config = dict(
    d_model=384,
    moe_layers=[1, 2, 3, 4, 5, 6, 7, 8, 9, 10, 11, 12, 13],
    normalize_top_k=True,
    balance_bias=False,
    vocab_size=15237,
    batch_tokens=65536,
    steps=5617,
)
Below are experts of layer 10 (counted from 0) of a mixture-of-experts language model. Rows are named router (the router's row for the expert), gate (a neuron's input weights, with its number), up (a neuron's input weights, with its number) and show model dimensions 320-383. Each number is 128 + 32 x the weight over its row's rms, rounded and kept within 0 to 255. Numbers have three digits each.
After each expert's rows: "mostly gets" lists some tokens that are sent to it at least half of the time. This comes from a sample of Wikipedia text that the model never trained on.

# expert 12
router:109096171098097125109190160075147122186119144142117159136166112146126058132143173085121150144119155140162121124136162077134108151157171129074095132034163115094073111143172162071127113096063124
gate0:102102177093150092118146137030098146115107144149126133104152148078179128160139152132173152135142136070092097177207154120130135134209120132102148160092153100159108135182112097111117130147115128
up0:129136054125221116076166072169134115138206143120142115146109158107124118139162133069121180139137108143090191028130082148121166122122132149157165082110127207120116116059172148124140122171161150
gate1:114141186161136136071109152094136100077105157142095109121091143096168116108110187096162128179062155108133079162155098135120125156069110103160160149083162122132097133143099112144175131133175086
up1:094120172107085144137134118095087166087156136162092159105142117136137058126166129114106207134132149119133108102156120102042217127117145105135142154098133157102092118109122136084146127160168085
gate2:132137137166108098148156109083112131167134172164099120148121127114107177108160133148072136043148128176086134093139074084185124094142125162089131103133072086142132122116137121124133202131090143
up2:079181054086163160094131130151152122168120104123137175185173116117136140087127144127152123143118138070158146159167153205097222185180113094129148177119086123069140120125120107164079169073123174
gate3:136199143161111175121183139047135086140146120121106101150131156125005118095129071135158108080141109122101102070101165101102117158106096140112087086099122117144155190132135097116143142084123113
up3:059090151123078126102124094198097113091103109157140116107102108104116124125165163141124120171096130115167101162160190104098088160123166140147128130107108135107120115160117137110167154103102119
gate4:119144165186117152096123137073139162123097166142124070144095104149104099088064133125079176144105152107096146069088159125159130100148080106101220094111121132142145073089057142077063103100146158
up4:091086178070129115101148100187166124157122094109131116130179133130130123153175132089079086153146132122087082191123172146141105136153087013123098141185166147115170088109140135123103151133114165
mostly gets: "==", "===", "\n", " \"", "====", " ==="

# expert 8
router:179151125098152112113105131042170102163139160153107142120144145107136110111082160164119107082164123171137094144085115132121129100176137138110165102134166122164158102113157151109114130157126154
gate0:068124167154091198141171130117128064133114178162143129129143149114105129097141177089144115116117108091173154073159181114129126123174136140133116116157182114050101131108115160147111093138181089
up0:037182096142188126140113100124171138159164078184079128081081165162141153109178184122129143162134084069185070091190101114079091160138056148161108112082167081112078113110145150145069079087174130
gate1:137113158135124178086022140197093093113106141154146135120189136205143117095102113157154147099133148149145162142137101113128114114182147134127164133096135110175092122149134155115082187123085117
up1:148096147089033112115144134149173114098075158129121136081102122086169147167143136104074127218156168122120086155133103147106160175161133163123137133123116136121158093221155145123177156155110124
gate2:138092056124078142143109159097121154105154169197133133089173140129094114139136158112108135085102079142115152082148141112123046132175132155119122110139097056172152218092096102082136096109172136
up2:164192174134124093097090142139145119147189137160133123106107103119115097100121098155143099137201049083140061148110106060167075139182116127154171157086148140147195092152159102085097102117108147
gate3:105213136089103117073163094088105119093111146123156147169131106083120123153126115120120160107108073080160163162096116140138139152103126102095134088109138181143151082153165094157118114104118112
up3:129157173106160155145186133074113051136110098106062190099143145088098143115114169148130163126098096120084070134141135127176179141134083100165121152105144103196135124170140142166092151106098121
gate4:108191173173076192153134128045123155168164156099130112117142137067184144163060105163175119135172097169127120148126180150150132137085133080131140102104074129112171120104149164213126123115106123
up4:110069159151089145117143163108148118110143100111065082089192165078141138122132086131166152090142109157138102167148135162127127100128128061103082133099159140111125178117080166102121111173141109
mostly gets: "\",", " 2000", " 1970", "),", " 1960", "75"

# expert 3
router:130109155055114094122145090057163111098170145139105100131112101142123145113209136120182209116072148174113127094113127075137179066111111124132132139137088122078177156106217139198158120131163149
gate0:092136117115212103083132108121149133123188161142128088024121089119127088102144170089087151152137131157145141159106084114076207044099145161169136096108103092193178138085136105119085130145097123
up0:140055111136142154132128164136158174133105139108156139153157090120043204183077165103101114137140126181120159147162109160132122151154140142168105180144148174178117148109156069119127122108132121
gate1:115101181077099160135117139154103131093131100144167107153102099195042178151093135131127154143069138158108130136150162051082068146154127157101141135122076144103153149154114146186111093081122144
up1:108148232126094067176098122097142140137165129064087133095177133115139118103097140121106147116122139154132133148173139174119193157092160135183099168117122070116089119136082111146099169129150153
gate2:156113162138087196091142124085137088091142129099135165112111148107098137086088098166105161118153114157159113160167142114155184133078145148161137174080145113057116108123125164087080142149162112
up2:146076117145144082085112208197116069168128133143159175090131118143120158069128096161093097161139156152117079126058141140128166137152071149114077103127138096130178124161098127108127119108230073
gate3:169127093147147097070155144109144149112146113193139082082138075099175067118176128105146129204103171153130145152145175140143118151113135114104144129110148095085136166160124086134120114147176146
up3:116121144123116162113118121117128099130147163174143103128160156048147145129126141055105135137149146161200176153197131158156189107104165100115135127085101116161178134155153097130161125132125168
gate4:121094125090126112056135154172091154191149185124081138158111075176106128124161111114151097114106153182091108105134127123094121079160153145091155105084136069119106084155096166127161110039078114
up4:128102079161081135138188166176133100103097108151145170124138196135149064111103083152157092093181110092087126173107148145152089166064167163111212096126144153090111187126118128153119102097087072
mostly gets: " second", " won", " −", " third", " received", " same"

# expert 0
router:132106127147096136177038030075065161140098122080189093132174089113117099153123105120124134089145198092124119110153151198113145139119125171133130205135088159126091095130104126140150188126085087
gate0:140104130173115144207170124128149164075077051106175117140142158165219118129043180133116141090167128142160211141106131143098125119098062125040088136142093106050139153079101071158178111137143147
up0:116153120114122136056181130077132093128156172141161165141172070107108161124102139137166131129085153155140120166160103076083128173155179136140113106126081187133143096101157129172145175064132173
gate1:147123203134080087090088143169098120118183191096132152146068147076159143087094126122145121102131144188124122130172109201136216178124138146063104197165158162086150120136148147133149105141184143
up1:094131131122154151126125113181108151144130137139133028144116080153144125101137123136117134192161144165165161143147121109132151143095156135164155081144095110164149107151149098107183145109112116
gate2:166152075110047128101111112092146092134163161147146105098075141138098173157097099151158175087106191114083154097143107127127149176090141106136065156129085146146072153121127108128148102109102136
up2:103132163092136144136093172175072127187129146092158184157091100210096154196127140143103151119102155142109144130134171190146132156125127085154094139162112182118126107114129147173106131135121147
gate3:119129168122119202157107070193137122101153137098160164177146134097149127135113104174095154135144057127144159086070191089091092178133122202179137136148105088112118123151090134082104098110094107
up3:152134195155152150131168122160116131134132125105095098114054115107114099101178157139167093104131163154088195057181136100089153133103142172119149081097122121043136143156127143115129188079146103
gate4:091082195112139100087141119094111114088158177156237116101109128110095154097156106067096113111070140106164117130107117123115121083132045143184102147113188090126132144121102090155165095104102114
up4:189087137114092185133179147177163036119059153115145090137155087136102134176147090111107159136142134083138147097172110135090138095096088122101114093091103148119123175152119146124153154129184154
mostly gets: " p", "\".", ".\"", " e", " $", "_{"

# expert 10
router:094123080150077163158144180143137107072140133161107103168100109112171078138099067116150086147098089131130117129117141140161081148156109153159092093139190206109071098068136124164139145168115073
gate0:094106124143075151082206138083189132106140142109104090087155157115140144144111112108157120088189173097129157111157146144139143118119131101092124140148136090106076104143154132137100100148201122
up0:113107154137147099173129142056138104125128142096141120127128118084127137141092159159125086072173144148111118140146147076124143118102095205100114179147126098086075119148118128151113117175139141
gate1:130150118170140119148075119193061085117066159183123160105137131125111135151120109120122096164079137087111109155124194140141022136110145149098041154171114114100123110165120033165175148177158071
up1:094065091105197123186150143168159132121124111134133167098139151116153171108145142120151150191086099056109098105112095111155135134130114167079133092073126138079088109120120109115126182135182111
gate2:118121137146162099097095093125150127156164196078151151070138098105152114048140113098171097149167183103132084085130152198087148173166186048083135052150119107115111129137106160161155121127102158
up2:112168111133165077133143182142099082211139116187099089097111088103072101129145117150086117155141093130121163109124161153064129146137117107107144145149140125165141148159112117171158141096078063
gate3:100142074097104170174194125105061139131162116185117148141137146068084116168127104126139080073126132144197150191131183148131163115150069146147122132127094126132109146122126158110153092098119070
up3:162107150137139106114123091108111197080096088127123138136166107133100144071131126144159097088058084134140105130095165080160142092127100115157121166126120163160108074098092112107113101130166149
gate4:149084133129174092078089089094162083063116095102131172094079132090169141135108160142172128150077176161156078158101147101099132156127141059158132127090104145096021144108121110181103117146123100
up4:109092141127155142184192174164135153121134091158141140145181098157078167147105156121134121114136208103113069094135107117130111116105111135099097119189109119194133190142136138126094147121163139
mostly gets: " N", " M", " K", " S", "M", "S"

# expert 7
router:129111155117191127133103132172126095156155169046145120134155122097147136128126117149139066216156086094078095108113135170097146144113132151101197127182103092111184146133077153150099138119100127
gate0:124182147109148117143150157157168183128109153076064078120171093117118146133139146148095086111122107131039116156062117068110153154161151116093115130146174094094165085136145133128148148113134108
up0:087126063101149091136140168118136121098090132102078176161105159084159098166136068081136105188139141118100097132136142163065082158096130116163135089095102116181099096125097074195119135141143114
gate1:129089069106128081167141131112140185126095188180104093131109065060077129154136140136143096153127161110194084064115144137088118173076139152123161100155173149120123114122099095139067129145141113
up1:180073180115156159191174078110174135200105145144128108131117136144070119108117171145214153108099083178081119141172105161178094155171125132182176091145122110132124089142184155126107158066113161
gate2:166110065152151129184135129131099169121137104147137136178121110076099133113136125138093148139153162138123157088167097139091148144094097176153105104115193139150116130171141115085133050121122097
up2:110119150108193160108130101112122105093185149080110128093089169141147071177054139050120082196078143179064116133086109115153155127127136135141109102151098151081160106140160111155147116083122141
gate3:150090124131155130126131172166175092106169120106145132173097113076063138065161114097154112178148138140100112080151120097143110146139149129132127180106141157142151139100156137151038150156161103
up3:124110117136132087147148098087084172099150176117111149109073143159175147205120158053162127096137168163113136156135149101143118144066122117148141164137105145119135114018127167154141100127102123
gate4:087105156114128147169113087124143090101058107175111156144080145149154122132225122160073109161137127155138114146112159079113106154134104132083166124129140146180131125158156127173128125110144123
up4:096079145149138098136148081072114146148108143078045094110092139137094132138153126197129192178160133198117139175149129122102143151141142130102135139064099144082150146149094098119158150167089096
mostly gets: " member", " government", " list", " part", " director", " production"

# expert 5
router:136139088191162181138092092054105149142056149122161159159161200102108140083174106147117138135111130170170119124160156044113127169107093091149125108111101103105106113120136132118126146130115139
gate0:101081129160086173186159119157091140134092094096159147145185148105122119094126113140115138176097137129094085085088144135113095158103155068110165120094103164120130165137106139098144176113088131
up0:180164178129149130087115081079156168136155156104134097084082082140105114121133139078099168131161117159104151161084126172065140123142123150133117193136103097119147130075135056147124152120146119
gate1:113139115165166089067123106120138159096136114065158176128116109147095116109150075134152132131169092135152113161161145154091060127143141059122120108064073089091065146072088080078190179110140149
up1:097151144130155118140187074080117179125132191109106103100115172140119155128146141140118217103110115149115170092181163153130101089148138095129051043131111087111170153113114125099109161091093067
gate2:153142189112130093182130112159111124165136137112116159131121121135148126135129130166122146132103122144119123139164159087106127144131118140120103118119108099148083127120121171165134115103068130
up2:135081122138071182113108117166178097111114171132097173216182169100072122138106194139099103112121100084113175119107158115102136178112133070134102127128107135095163161174101120125145094128110155
gate3:132088073185165125129168053146139108187110083097144119106155179129110136184132127132103126137184125163155113174121180097096151201078123122164130076051074133097171096143086087089141190100103105
up3:099188133144104097203095109113175143169080073097119124159140105140146188081097108095030152159082099123145092114181133157107126132071162109164107125100156137176153065157076113103161169076093115
gate4:139086085083103149134132141063148149135142144163117115110135122116125173089077135135139110132142133134139134162159137121133061138168099143174143138094120123185072069117127100112107058089123144
up4:117133070138105141129116145090121150123099124106149128089129108135098164160113155155134179128146126072054120109205106054144174111102127107164069087163181157137104104071165096104144123185181103
mostly gets: " as", " an", " new", " become", " using", " various"

# expert 1
router:112122149108108118121142164125089156067142098153104143121066207136085120131148192076103078106145131107117121156124126119124118122145173072120140133113139107149106157120074133141108162106191128
gate0:149106176060090117128095114171105179200141178127168151167137115053096142080095143068126103151123112056170156159109162062093091114109091120139158152113106140211127156153131150165169104094084177
up0:183143167125081117137111085144175159092183153154109181132119067052120154155148109126101109088120055113089141102149140146129153107138117129139145131167109130133077145145117085153131056085142075
gate1:133149145110112132130122112089088096140094141108149107145131123141089127161114136174142161160159147103136098129106096106163087095124116051098128127167142113117109121099110129159119154175132128
up1:150120071098148148117085120179139160153110147185132111096114072133064120157145069152119131123139115123098156107158125109115079097164104146125110134125108088141159227145168126093106093153123157
gate2:079123171196110112086107112150069112113061135093089177085104140096115126144108189163099072188141093119188112100165087095126114081153092173099206161120112156109235134125139174100101102115153112
up2:062154155115078138166133113151093097195129105086133140142146069105175115099108091124100120124143108178085084094124130140163145193146138118100109110148084148204143148114114140104113094096106091
gate3:134093130122071150121095156134136106206131098103165139146099142139106163177133127166122153170088146117134017110075195103065167089108145126071127140093128117153151124143145110127099111159177102
up3:106143125144132129168102114077123098092105115109144181158113134174107081156116122075146151196143106111181081072107191198115177173067179104120074135167164094094149214123131108096046114153140165
gate4:072129121127117142161049141104124130128141172110152157148128143168149042087166128079151162167134097205056161076109175200117134195160119072091149109033148119102062121130107157108121155112116137
up4:085100139142141121143107112127056126190115096126141122035100150103113143141167102126110116150060154118172102136102126140156152180055103106136115065088146162117145135091126105124179145149161138
mostly gets: " w", " sp", "Personal", " b", " tr", " %"

# expert 9
router:083198147105101095147119138143113088175159077149193161060133117109160175162077085136164159091146142109159111159176103120140181122127079125115101121152195132157093134144126124155045091198139133
gate0:123103100150098115098131056099134153120167144088117074167121135124143139159199113136154152142103105062113116084108110115149183133111153105089153078137134137151146123101159191125093097132120099
up0:135117090122119108138113149106154145116146065142086106139135103104118086091142152139100136087141205116160111144139169126094135135170141157123140164155140112132115088108179095093085150122200145
gate1:166164056145102089103158100122097113141115186178132158026104097104137139109173115104081109115067159106173091174091125126180099168131102088136150112164068119195114133113116084122153171113085073
up1:103160151080174143127145122120146098113109142121122126174174178155180150141063147145092182140151165135120157126143122131133050132093160125128139163138124068139108097072146140154117161127096145
gate2:054109136125136093117142095114101150115175129132192126109109164070118143133109142176066198109129108168108102083093137132124110114117102143115099101089145099131121161148119174139106159168167126
up2:195111074155136168087132082137163105152127147081089164115109138148098103098112141090111112077179132156080184063113156112113080177161136160179119102149132136208173117096162095103156131168171078
gate3:082116141152131095173130135123123084099104114143142061095196162122115116163131132114101118105065074097104115126160114130136145134095144171142134121176129072132140134152221108177099155158069181
up3:095113204074129163087103132077140095089104127170169171119129112144186117081170150165137110136150148091132157133113174132147155131107127170106103150211121138129166128117105158127110146112182134
gate4:122118164160095153123204085148118159148148130108117103117136130096186110082071179156115050110170142153157101083133152126139136146169129154086110151045140131156084081129085138127162124140150145
up4:137139062137140093219183167187141096107159081194113125174118135149109050124114133114129136100143132061103100155134112165114125138114085144139063171108148124156082126109112107148092125142096110
mostly gets: " en", " ar", "oph", " am", " con", " int"

# expert 6
router:123132157100147126100101120187153118128127100180132063191095114144135189167158088174102119142111126166136126151098140081107087187162093089133110094107103121157120138166112132120076126143120080
gate0:150059153106085158093169139117143101181112112150109073070085107118119109151135147097116090176078102218135130142117164045076108154114098143135086187074145076148169143071095117100167108095164071
up0:105139082087154116101149106123149155073119157167108182052163119131093122134167098202086110109157123160194135138103120141151086048145106117111181092116117122144156087154140105155074091130174165
gate1:137073110158136109114128114158101159150117140169131108143127127204124211157054108207197187118155071092148128171104171099111168146069105111126138054113120113178149132143137188146060081136135131
up1:130093080156172080130131122162136051128081167103140115155122114145073129127073116129100134142086184163172132113114150149166075137148161183101109079126120121142134114171170100092098161164117120
gate2:131193105100167110157108078189171134086147155150153139174131098127108082112059185133109126141068166115162128102174134056104114158112099126073146131140089130103105115105129097120131129069144098
up2:205182136082093065121114146139154179083149140111119103166153129096156150059092143119147102138172184147135129169093158124154113106084114085129115071115169111116143183105097132137089157111117157
gate3:120061062134110075022111146137084105132116149124073150127139105111114187189153060144113117135123089115137150096076155167127133153118171110149074099097105149156146144112128133151114143120145148
up3:164092146125110168131130120115107111135145127100129053125136177142136038132128132102189110065082134139100104110123157168154209107141134149153137067093123123121089167103114116131151085178135102
gate4:083089162140125156093122112097169105156061087178177144187120113035145116126124154125122132126080200107093111092148207112133124154132178178165176093157155121134132074104178137114121144160112143
up4:195166179064140141081100096116115082139151202144132164092154196075161129120121182090067176118119115102173096143064110148098129095114128145129094108101144144191146139062114160132150173122102147
mostly gets: "ha", "ā", "iy", "ij", "ah", "ak"

# expert 2
router:177130112124150153165129134126136156088076131122144126131133107146172184058151129135123109126166116176137150127151153180132156107029164095145091177142127106105176129091122139074129101085136193
gate0:110127102167128118134140211081131145156083136155070139112098156055189160139160101145092141126145123107131180174121123183188100169137134116155109129169137125152151107140119211102184091170142122
up0:127159157100143127116160154095141174135082067122130112103141088129171133101141106186099083084121074105129104119136099121190070105092081099138107118106165112133098059147083174118114034136152165
gate1:145121102065086155117101134139136154130170156116034109150170156116107143143152150156099111132107119163139134123095099153123096134093120137146132094110123137145135170150091168100142138132133135
up1:127181166072157082167109109083118128146133115087050112178135132142162105127140066104111163128154102105152108172108130067061088163155070123161099126126127080142144139084112136095099109106112084
gate2:160165072150141168078179114149120145099125136107129113139135127082117101124130149145076130189121166150178157161120075101108116112119134124124162133157082151171161078177135055084181168126142149
up2:166135125150168201113134117120122173152099084128119142085092085065172088078131158180070154102078118076163154144102168154149162104127132120131144129178097117138137115088080136122155166180139156
gate3:163094134155121062111163145171150161193107189103129135186150137155140120054108088143124083068141148161142080168156088104153134102102115114171123152138152141141105120126103130060135100142129112
up3:091160127120141135082154144139074087110122157128106184130083112078112127150096151098137090084118142114092112133109099134169158097123134109098118143145127135099102090126175118075134122164100168
gate4:161136098160143103061150185149130109116106131104093146141116195105062145091217121150101095136108144125118142151141126137144104112134123108137134074163119077115128134127199113178154132092063102
up4:096144129132161158201163133139109067083147159122078163123153127123111075147155123120151152084130114126110075087085099125113152154144100135104139152108059108124168122108136124137140105059136100
mostly gets: " Chris", "',", " Robert", " William", " David", " Richard"

# expert 11
router:082125094133118174126124154154072145132111144116170110165137152180097121195139130111151123128124149068142157100113106101098102096073116112148132132090113135156126202155062075151142098094152063
gate0:105149160139117140089141144081172105180140135174115107130157057103140111152139125147094118126147066113141113121067104150130106153189156130127081113137130088098129128149166139171190108173170080
up0:122101138141094089128095137064091142101073160070181129135129113133148180147132082130129114052175120210107145123090103153085134196142133123124167159115093063130155140113195166120119164135150151
gate1:091150123153161134137120152126154110135137088141139142135107077138111139091082132097162109127143131065128109112102076147121129063095135096136080149144096100158149109120119114103131205142124142
up1:116185091112118084066120127140103159068185166131157114104113100154147137105162094009162135138149145045126078168140139082121104143115097108122086128207102090088173166109173153129134106123105152
gate2:148134105104064140123078104130113178158102124045095120152097171099135129151149187134125126122166155178088111116102104116127088118116120105096173077113117159128166124135125175151129119129157079
up2:128146092121088140150130092102115191122097143151130156153188167129106183107183134134128131170148202147105116101135146094151144140131130113176145137110115137171156134097152154140110175175131070
gate3:116127063099127129122158124051169106179129142110110157134121127152121112138148058110103126118120152140102135141182108077115086126092113104120097139124147190111123091119117095192111123187132160
up3:108113137100110143115136185116108141119125112152088091114171149132089169113168181140079115102130054149116163119051087183163174181155136119159163167136140135106114098120106144124087178147136169
gate4:117199159061129145158088105082053108139165146102155143108141113147128094133162156110149101157152106108136117156115095125157164100145077209055173142119109155143217125097118092118127131166115076
up4:089102148151092154086089131130135129072122174082079119133166175130082117104100122091147140137129145143126100153183201143158093142082151137058170113092144121148176150127083137169145059146078108
mostly gets: "|---|---|---|---|---|---|", "\n ", "|---|---|---|---|---|", "|---|---|---|", " Coordinates", "|---|---|---|---|"

# expert 14
router:130131094148146119097166158146177111134117132108122130089107113160123114075118159131078117177128139108090183108138103106081079139117110186123099112129118161169198158210142110140134115149112185
gate0:114124079079146088158095078136028090143072131097094140141137179109130163130154100095073091107170122146096139102089145100100158110160125199154124121117126081136090148122121129116115116125134082
up0:156110129116097176090150084084174142106163130097091196119168126148177114204139111101159110143137138087145135149158178091087110180109082135090158139119129122122070091127136094142112071168150159
gate1:156138184142137155113123168133184111089155113080150082123141142131125097149125159116134126092119161163141097131110139151129143099137144131090085132159179163134175116127174122121131095130176109
up1:152081142134121112112141097089133143070088159214149121102123105117123093108069159077149145159080148178112187188140136103057135092146156077133122125128156138172145118155107114101158117182158177
gate2:149138140124118094107139122172154095149059142131110135108123128083128130096117144116119139167181147187133207161158154105116100151116110163110213160102130103162118069194104153110071123080086147
up2:127141179120157149129135143148064135107138135112185125130103078163158142120119065145115084086147159115132060112125132156148143135098082127080131122145048123096106213111170159111113154068136083
gate3:159198050103093159165145138124197127169080098091158156056151151102084128117054098163119144173119114126124074121128106129145096132115138110105096111143157208162109077130106152082143138118126091
up3:102064141121124168163149105164081123163162161134188086116191103097162140106091133138062120167118129172079170182155097172151141052091081195125090090113100160149139143118115057064129197158151103
gate4:099109120160165177133160124119090137111167229094158106164157126197138132105155121105172051178169129045156146144128112097097139132113160096060132098103128114106153124114154117160120101156062212
up4:159107140205105130131136162148133048112128121149108121095106135158095103138149139200086123076066190169136131096127148168095126145102093199141158134157087102075167150110139144051116164117130152
mostly gets: " until", " began", " year", " years", " died", " been"

# expert 4
router:144086158117186086109176141174114143138167082122021168095155145130130122146058111097155160141139117126135111168139111151114122186092125107089183146186127137108162094108149116117139140127133042
gate0:132139168153104117160093172123115112135118057132144115154130110133115090154153082093131129126194106053130125076089157136146122123095158139135142105198214117083145141119120076163124098194126134
up0:148158180146135083050102152101093117136103138111089156136151097117136083177129159052159126140156191115102178149127122054112101141166117126154108181127144129122138094085167132094158095118165111
gate1:113148122131255179141113157087155161178130059140123125141116154120113179149109139136150082161095135137102138152082153171152156141163136139109116160107147116117160078131157137151126129117153085
up1:105123115114120133148109146093164071151102084184130134160132121036134203083132177079154117200098094147136173169128115139073096159159165090098131166141164170092127154061114127148112158179107102
gate2:138132176189100118144091119130142125123159125106167116136097165146154173230116094150127087165095082150178139160143162171091126117085138122091116075145097104111122108120108082166149142105159152
up2:152148097170130092127097159115103117167133093139078154134123076165150144133113137131089103099153121115077109075131200088118137128126180106146153156154096171124108125135108106128143146138102138
gate3:115103147130105140135137114126163104144068151142093128124152155104161085147094116142098116161149073164202125111186151174120159073096175142095134120124177122160109101149172121132077111149148132
up3:117142147178141131094114123167153114170107095127101131141154133064191086128129034120112120170140172189096128114139078105114109142059108066117102093134073049060140069136124092117095122113131088
gate4:211039127120176133158120162167052112172122151210110118092150138099115107118111141182133115153081124165106188188137176082107139168083117086082132132161172143151132132132143115126137109123105131
up4:066152184125123141148144149093124144126143106135150173155158093135080127033189159156078149146174128120136139102147106146169111125168121117116131167129161135176096100116124100189121122086136176
mostly gets: " United", " American", " States", " York", " British", " football"

# expert 15
router:140179107191094104099175096128172188129126127138121139097064123114120132176125187175075137091147038148110171099098165190209149107168103143151125122072136110122171093102129131090200076114149201
gate0:107148133172163169121110121082083107152167104118105069140107119116068109167179116108069195150143128118078129128112215101141128136169152181135163145129191184199172187127130087128158190177124119
up0:127152138148110093141118133122181176091146140141148126168097133224042125127144135084169160164091156150144120107181097148123125153139162110135158167089151128165162197125124134109132142189110186
gate1:080080148136116098090136102094085137153093166114087101160082148147133138125151127163138103138156123143117170133123155066091135103112101122139114076100087110107149132103098140181163107085154131
up1:106157121129145179141079143132120136163128138067111098155133136117136233157137100121155202123172115111139113119142104130210107089110083183152174093188127090132113152182179135108151143156123135
gate2:099128093094103096111124135123071082186136130214161145132118099137083088175131141098191130128152146099111154166123160169103138118150102118120161132108142186131135152089142114132168104144075184
up2:148078192037176164087191134154185140126137162123097137164034140144178098135121136115131135151121132158166139176104116081162168170167079160118087112074168118161177146142105106123133117095153108
gate3:119101218149123138089100127118130111129131123056127110141094122088145148148087139129129161105119072137076096105161106128151176165168071081112145135128101132149094128155103136144122137084161156
up3:111140169151102197111161053112111086118142168088104157142134114098139175131109109136154110180163079161090147166016090106164155147117135112126175144107153120113149104159149114073131112157113168
gate4:158127043150136097102143208127165142111119100126161089124141148120125176124103150103142107120161180143135143104119107064110135093111150102117108211133129084098133106142139083130187147097150128
up4:141111137103154138174132050191107161061167093130093119081130128129156099128135152145107154126065084087099188186114177204075117104167104150126086134144120114120184143097115111062116096178135198
mostly gets: " in", "In", " located", " took", " south", " north"

# expert 13
router:093115110182129155150096130133143115108113150125105141112161117130094125082136100144116157146061194059133130132157078144143107081154200144145119120165059124139120117150117089097107180096150163
gate0:155090101154138066066186162140117114132068160068156120099122137122111054105109118183111115116129194169184129158093134121110140137138130171072131110086106112068097115115104128109098176160134157
up0:151105122153160122144145173140177113086129080102167173082099108136158102150084144095149145133075121118114140125083113166120165163129094129149157141088104119164143146124153122138158162128122106
gate1:136139106096110090163178171110181109112113099116077089138121138126169135044169126138127106118149133127160120142123123126157075120125113099089143125128133088165091136142122136131134135092162133
up1:135158135147153128144119116102110107074146125175161103115091137147161132155069179104130196078151148150124151147092089148196154098144122155169172111109163177113051096128146126162143097128119096
gate2:095120153180087115087205131171116097145118088149122140125109110105106083038108170132082167120114171161095170096108088124129158149088099108136135074131139071109116112146049108151093073123158155
up2:138139156102144112142112099175133159126111076106169099131130084181145150088114140149169101098121111184110116108108074126061109050109093157132122115123134154147068145149114140123093096116110099
gate3:179126117125163169141065171105152127084107079136132218101086115131148129141140161186151216109151160172185131078113147194163145094152120117121123169145130133102083148093179138173068147095134129
up3:107076155154147112195110132143171111096109154071079126132167112161140117197114107107123145138115165111111118117120107087097163157154101126159182150132151157168124132144114090086127116198121156
gate4:093132109121157167136167106115129093142099120164124173067101094032138009111146127129113131100116114114138096121203137165182143129102182167097113112167134116161104190120126178111114157152083122
up4:149076134172148200106181123147091076151065094109185113114091100135130099078064084150103150126088106080157122112124098134199119131120117109131148112118089086093143151131139064142150147140167123
mostly gets: " Jones", " Johnson", " Williams", " Singh", " McC", " Thompson"